python train.py --num_hidden_layers=18 --hidden_size=128 --d_shared_expert=64 --hidden_act="geglu" --moe_layers=[0, 1, 2, 3, 4, 5, 6, 7, 8, 9, 10, 11, 12, 13, 14, 15, 16, 17] --norm="rmsnorm" --tie_word_embeddings=true
Below are experts of layer 13 (counted from 0) of a mixture-of-experts language model. Rows are named router (the router's row for the expert) and show model dimensions 0-127. Each number is 500 + 50 x the weight over its row's rms, rounded and kept within 0 to 999. Numbers have three digits each.
After each expert's rows: "mostly gets" lists some tokens that are sent to it at least half of the time. This comes from a sample of Wikipedia text that the model never trained on.

# expert 61
router:533470433483521568546501467533444517517463490365537433473574482548529547488448527533587488460538493534451505502431421544485528531526397472460527572506443475429489417532553590588478514492495432555499502369502505528470465534477471509473529497503511541420441546548502485527545574531562566497525493402458427498559413417541465491446432409500555396544511452393465475502457447449482391480471
mostly gets: "ō", " Ka", " Hong", " Khan", "ā", " Yu"

# expert 27
router:507489494412460490510481515386540456477446512485489474478502484573539407494455540431503389450500515481551376445539521502565499517532577522499435421450515488486508404525614445499394441466523492483451574468506534488472490479544433533432502470495442581510520488594457462440508469490577479540564497453620491566389609513476544513603507505420565544501517435581543504484498528492443509557537
mostly gets: " won", " After", " took", " after", "After", " until"

# expert 46
router:527532495512462576489484492456515460543528510422509433522486488510561506410526553451532509501511510505435496458524473434546603602513555494509570545492438527447449483370418525412581507519557519410536593446496514500476464491582480323514550447492529562542505554524469530434493561528497534549422462450463395446552435453404455491451514468488493444520532507483597481524521444454398529509542
mostly gets: " South", " North", " north", " south", " east", " United"

# expert 60
router:555528546517548494529496541573510515477440539598550469532541425512445584544530492574444581564600503454539492579471605489560483514495456442459519456489525402486566519509467539469544512456480393510477422320517418515479536492439525531512382510469529488475470497485514467401509470492402528423474550537484479485641450524415489474541517500452486523502486559528492536461580530515499582517498
mostly gets: " version", " song", " book", " video", " word", " story"

# expert 8
router:472443543442515479443517528470532514439470530495516560502495535478563479515448445527465429449414501559437523491523448447549484505600604403445472600460436533458597435540537501572428549480570518622552490525541594563534368586555467473503593508456507531508503522476542482515533532528480594494542446469476525481552453500557438520542486442473519528558485542482424584487519462521452401464594
mostly gets: " Hu", " Gu", " Ru", " Ti", " Mc", " Ko"

# expert 7
router:487467440411379468551549407465501527522467547583473453513509459508586599456502486460469550510552447503532515481457458477536570513466508416554477406572467540487490511468525483476498549465494524460517536383544487518515531551355493509461472467383485447500380444528475498503419486551403454405582542540419443472555560534484454559504496575401538443495499476528532518505512474570517526438462
mostly gets: " this", " its", " same", " these", " their", " his"

# expert 28
router:589489554491496451461546468467513439650501498561449454491470519438539506585466518504539470462438494466531488548507556564437426605523455531532532387498546468468513480494561445484471438546478550483534631440524412517479559494476516537482488498418448574473528428498433566517497495490516515505539485540518463511440554494539536544621514646512579548525587428538548527505534496394489444502416
mostly gets: " among", " of", " for", " between", "towards", " during"

# expert 13
router:417511331444405439558453505423539470521496540503531576459511495474552535418477455492422509510557453512598461419441480501513511492500522426554398429556547505513506544417509540570481527532460582437486513524567487496490441444417493483486574510515465532528431490537495443483410396565525515547510513531479466544509524578527436566471457523404514501480528466487568435593391522539455482457525
mostly gets: " his", " her", " their", " its", " His", "whose"

# expert 59
router:544492442360492482424562511395468488508506541510515512452484398499499493485492472425452474562525515473429481438517474481550499537536599543565560406539571524441534444419532504475590453460473555488505521589479480481456473504548513400531537548493445569429499503492407420490511482554617538587533527479476481493448555421497513525527435565580568460511513468575557554537476543503461601476592
mostly gets: " Latin", "American", " American", "International", " UEFA", "eastern"

# expert 58
router:518597475480506537460504517571479475503447479576514485601479480526461464584573545524510492484503522470395424471548533542486526474355517516396582580545503523530485456502545488451575560398568503482571550552522544529567466452516630562546480544467527497505502531390512498560544495498490486431421570542598526456468453488440540475470417451515526423499498486576520551494423510580442567467505
mostly gets: " million", " sq", " billion", "km"

# expert 63
router:508504468580465568556505444467479473579484508410522508532468420581541461502471490521449434494465435559498548446510412554472544457516532478522458632487431487416463482511387539616465566521502569549537551398516558534504534447461410553520487485522546400545466567563562539478540484502532543488500502489513524540492497491508497489493378502424485382469510513398459393489445560448511563443491
mostly gets: " Z", " S", " H", " K", " M", " Ch"

# expert 38
router:470586523544558543485497419473471440546481509396460480487503455456521500487510493402540515573471565398504462502402525475388488451525490498600456364509540568488446559536539495584503514523541490453486470513465515466520458425464506463580496531527528538458443475486519470511385558478492523463355494458475500441534503400515465540433535483522502545428488477548491511494632532553469552589609
mostly gets: " Genus", " Occupation", "Personal", " Coordinates", " Website", " Location"

# expert 36
router:511522530401425508551471524588550426493538538491547482490453519528416518576548647502508511510492564446478497559409543518471484445516508569356479534493492509495457498441426526401485527533539510466535492526576503504465518521415544457532544490525534571563461475544527607423489616486443561475484517630556505465520449521443421402488478403498558449480499457519543478492554505476525547461421
mostly gets: " century", " ago", "present", " centuries", " late", " addition"

# expert 24
router:505489612431464505534458490569449482462377522536490573462500470477493630514537508522457460475580565451491542440507525457559447499458479449438411436510568472559512519533589531455462547542459512448510357465464519427529546590497466459464516492424513465512477537484493379469448469414555525434476487522502612540424433492505494518464553410540488457453427540523426556562519507539451566501480
mostly gets: " home", " land", " moved", " war", " came", " debut"

# expert 47
router:549590516519489570456466629430588475423509543472391543525565493490522544467525468548424566526521491406463524453458486453452550532460465515483527463451486428487598547414493508436531469559498452420506417520385499444472482466531529451415403508448526461555426499426529488488623487468531500452416477478463452568460407491525491533515545499510519520579491453543496473474559523398518509421492
mostly gets: " School", " government", " Cup", " election", " House", " Award"

# expert 31
router:506518494478486456513523318579510468501505535575572553537543572501542479517492496437559624511568532399530520435487533520587576412419533550496474481477499501471527489530595494522552551529480517397512473496447469492536561593447558470542537543404519462460526534519483473537436494504559523380485529503451556452605562490475494483465497555455582486515458441423512494479532555535449593478563
mostly gets: " some", " many", " more", " most", " new", " small"

# expert 18
router:544503494488469482404396455477412525435568538474473470496489556494463446587501507420462536495619453429527529468484471605563572512458588579529517449441483473524503517417511424573527510555433543428529483448543332469505496494421531452505506562484547542554416543532477483472422425530593501420463513504544561419450491540464512524540544502530540516539482486521590516491521464535516537546420
mostly gets: " including", " included", " include", " produced", " various", " large"

# expert 40
router:422508480530457491526462461467542489470529543452511429437434497494540410480534479510629517601517446481509447402512537528450568503521506559513600559409503535490481488465463492469546479548472481485537547553515515431505478480382513550539390521570474499546410522521366529465521435593527439522518507507480502430572389465500438507596545531500390493491497510452499560499579546439489491491384
mostly gets: ");", " –", "—", ").", "):", ";"

# expert 15
router:528516503585455538536496431590460494513445496508455492497419528454441515550522460570418546476344535543468562501564591514471501493484480429414494519431480471461544499540488502480564452362484512511539419419512436496422522476628422512466497459505520454509554538493597444429381477560478502515486464475488509547581530446542514500488486468564445433566436536468538431501472512500593438539534
mostly gets: "hl", "sch", "tz", "ret", "ş", "tr"

# expert 39
router:517491579593464526489492491488448489457551488649477524543442550520382571494525466542491458552459490402481508445450519567504459497509473526509493386544593423517529491524478423490496493506556479531619451461486455638460589475539515482548509520598477491470467474519556532430498386494489568470414474466510550546483416548406545483558536481516485427510505495572494483540464471483576485562410
mostly gets: "ations", " women", " games", " people", " services", " members"

# expert 53
router:532505522498537504512489597427500461431485496396462493540483498492506513503536481542465533497383543537447527406547487474532596485527554468450515520578455486464534454504474506584508497467529502451416403551530545582466478573582405403332582549534540540502559523413568460495471527481556527571553522491442451528432481492478500487515532488568579450458503472519490444558544453563604484537591
mostly gets: " Brown", " Smith", " Williams", " Clark", " Johnson", " Bull"

# expert 6
router:563428518519546565498558545484440416534448473474509522500469530519445406591460620446498568424507499449429491477512444528472532403568476554435462400513520476446560467415494501469508463469577427540471521505505577478537528463562445547478519529503453497491464451491568444451567482465496488507627555494453490569466505501536556542473501427472573459427439515637411480541543443524509545551602
mostly gets: " January", " April", " September", " December", " March", " October"

# expert 50
router:519448512600487473505467488469506443562474506526557478576466571348533482506489490491495473451588524479549524436483561567465473533405414521500450351487632549512515449471460446482515520514466497527523550511513452393485436408481547534542384468493505522475461490495490540569454457584419513472466553475550440511475457552436591611528518487487501524495506509533578493542502452404419440516501
mostly gets: " is", " are", " were", " could", " It", " has"

# expert 62
router:464436461452469560523488534527524504535522491432451428402493559516515445523446594414533443510471407534465538489581546500485470543514502591475583452413452540535497505470520489510455528568509488434461654573455491475438442414575430476503438454571481534548399506557444428475477445522550606565537489494488487504491497505497519514604523534495455571432543455587590522530473513443425488536459
mostly gets: "In", " in", " In", "born", "From", "Between"

# expert 54
router:543477478458639536429499477532433513518448577473596533527516486460494518560480553626457541533397454455458542459471517493517492457489475476525361516531463505457458457573496506552446437505397443594538424407516483536464517517477431585421582593532623490517548477445495467523554499534481470478490464508434573508435532512507505448491476528431442467461452518569564519442498581546520458523538
mostly gets: "bb", "ud", "hin", "hum", "bass", "rad"

# expert 29
router:545473514561521542613479569514558549504535531491503570470528558412517564486491431494585528497498462515490509489585546490577549496529464454419486550528504544415572498478518461594398540499504507523513514501560560413492471431575479478520511450471504540534553470519549511480569421404483546469474442475485503587547576564511474518568391382476447543437434554397523400525522475490392477573491
mostly gets: " Re", " re", " De", " Le", " ex", " Ne"

# expert 5
router:594518522544505532508499515592423541541501517640496501466513445476542545527437451439610529521551468519422433525547460476562475605561443520496482563537551428468548499538483512503528491507534452556554516500524569503524528481450544559605441427452531452450467507514587506544528501502480534430474492491534521355552553431489448503536471531468447586496426593402479492399507516565486436491599
mostly gets: " co", " pro", " sub", " \"", " trans", " dis"

# expert 10
router:499510549518498515484647545475487539442502482440542495472473579506460485492457476567468504482448533594475510548511520444518572490529519554598528597539449493453514438542487471514440476512538532571431521470480530430497437563613398462458578430538498511530553496545449552539462401540514576624558402409487537459552543469523522466396429478451521445472459563443521514513461493524447454554590
mostly gets: " Val", " Ol", " Mol", " Mel", " Mont", " Gi"

# expert 55
router:519515455559588459442602432495546437473549539400535521340488526502507485537513469568463530473491467611543494506500508530505457512537504507451526578460519530431562483475467450618391550531596479479469522478527350567467467587500461526454566495547461453459561456468451515590470567455475567593588515495440496490494475517555470552469467533548509488477444464536490539528466582503527433529478
mostly gets: " David", " Robert", " Michael", " William", " Henry", " Richard"

# expert 3
router:536518518605547531594488519444405484486486513457476509466502457557410399501453447573484527570509531549561494504547499580401534576485511543538482611505475426520508496425433509424597540562572440545509551502541550485499477427505505424491477494497454424468401510466520420492542542458445589525534553465527503490456494492447512477515429548480522474498424455512524539481593579431510626508605
mostly gets: " $", "°", " +", "_{", " −", "U"

# expert 35
router:535559474527545505450469490414526528456549550462443554453534524385513551479422446451565555509441530482502491460477513501537540564527499452420617520487512505441576532451496482467618503550487514411489522561476527482575476495525492491436542426524513602481520481474562501528445551472536538415546437487375481468582583346495421486539521505565601529535504484427545542541538500495447523434572
mostly gets: " New", " Grand", " World", " Red", " Royal", " International"

# expert 16
router:450521490464464497494439455483463546435497511530431486513464525553444558583505492482380443536570530333451488537420545535503455512489452477410545460535484392535568497505453414480565429584460517459565437525519446496510530566499560508474582469512569504435543492391495506540389556416501407491461440493518464506449438473529468511530580523559567496479467468520523538424557567482557512507431
mostly gets: " development", " education", " research", "ability", "History", "ization"

# expert 37
router:510432518469547444483514399521444489502463524569560425556515575558487514509449515430454499428526525403549526582463567556500579488493468477483390455492514437523471555449475395455523491487466570494478471444509470458602593532448555580428517457428545492574431539527413528460543468512501493452478506530514511538396460511502499510578584536515599457515465534508490593514482546554632524560431
mostly gets: " However", " due", " reported", " announced", " said", " wrote"

# expert 30
router:582559456545568483454540534550479376471499526473536549492509470562526605501470487582436577494574486472567509586408489544446417492474583532416527510513536450531505588490528494620502508552526506478597405491432420454456449545498523427483462547432510443505514471551376533552509504560618514512452474463412488444479433501523502533527558507565466528519503566460442510533519533441491566484493
mostly gets: " son", " member", " player", " President", " director", " father"

# expert 44
router:503424452432520521447508515526515551497433510518374454439538426569453489511452408514622528545408520495429477608472495532527509483537411413536445466498527494505527526467491569573497528498490454646556445478562478490474477553545512563517496495560541531426533455606578512500500465492537522515497481474446515428604584486419532470534465546455453563507476615478493555441451521562462469569519
mostly gets: " ex", " Ven", " Gra", " Uni", " Con", " con"

# expert 17
router:496467569617551540476496449501469539488486483535501502545498465506501454517428502554429421494453481480523549425605501506476513431526515521559508605539495486470485542485341483476574539577573472508562586510576679541527501398543485537513529482423502453602490510505508547434520572466455457434482495435529510471466477495460533508512432513533437445520481491417531514430515538543507565421605
mostly gets: " N", " C", " F", " W", " L", " P"

# expert 2
router:514426515489532494548523590454545448467482491438524548641481506494369562491473525528513524544453527505519459474480526525516485438500499511473581481523488423541501504469439613455514458547571381566455454498438496558456404485532496348513518489511545530507474533441560449471434454484544496479495510443511429564433445479519515547548484422474590532488436467582423502515590545443551551597571
mostly gets: " Votes", " Episode", " Chevrolet", " Pts", " Result", " GD"

# expert 22
router:428500482453563528494499527436523489515516488520520440452406549462455380493559566526535535548514500616518525443504437585469396445459485558496441598514473488475455487470519592490540467559516322545536552443601517446474430474455479435496406427496557482556492534498469525500498518497436481487434468417509496478589523431518501505535518458485494603457493459523574495496473471448529537553620
mostly gets: "/", "е", "о", "р", "в", "д"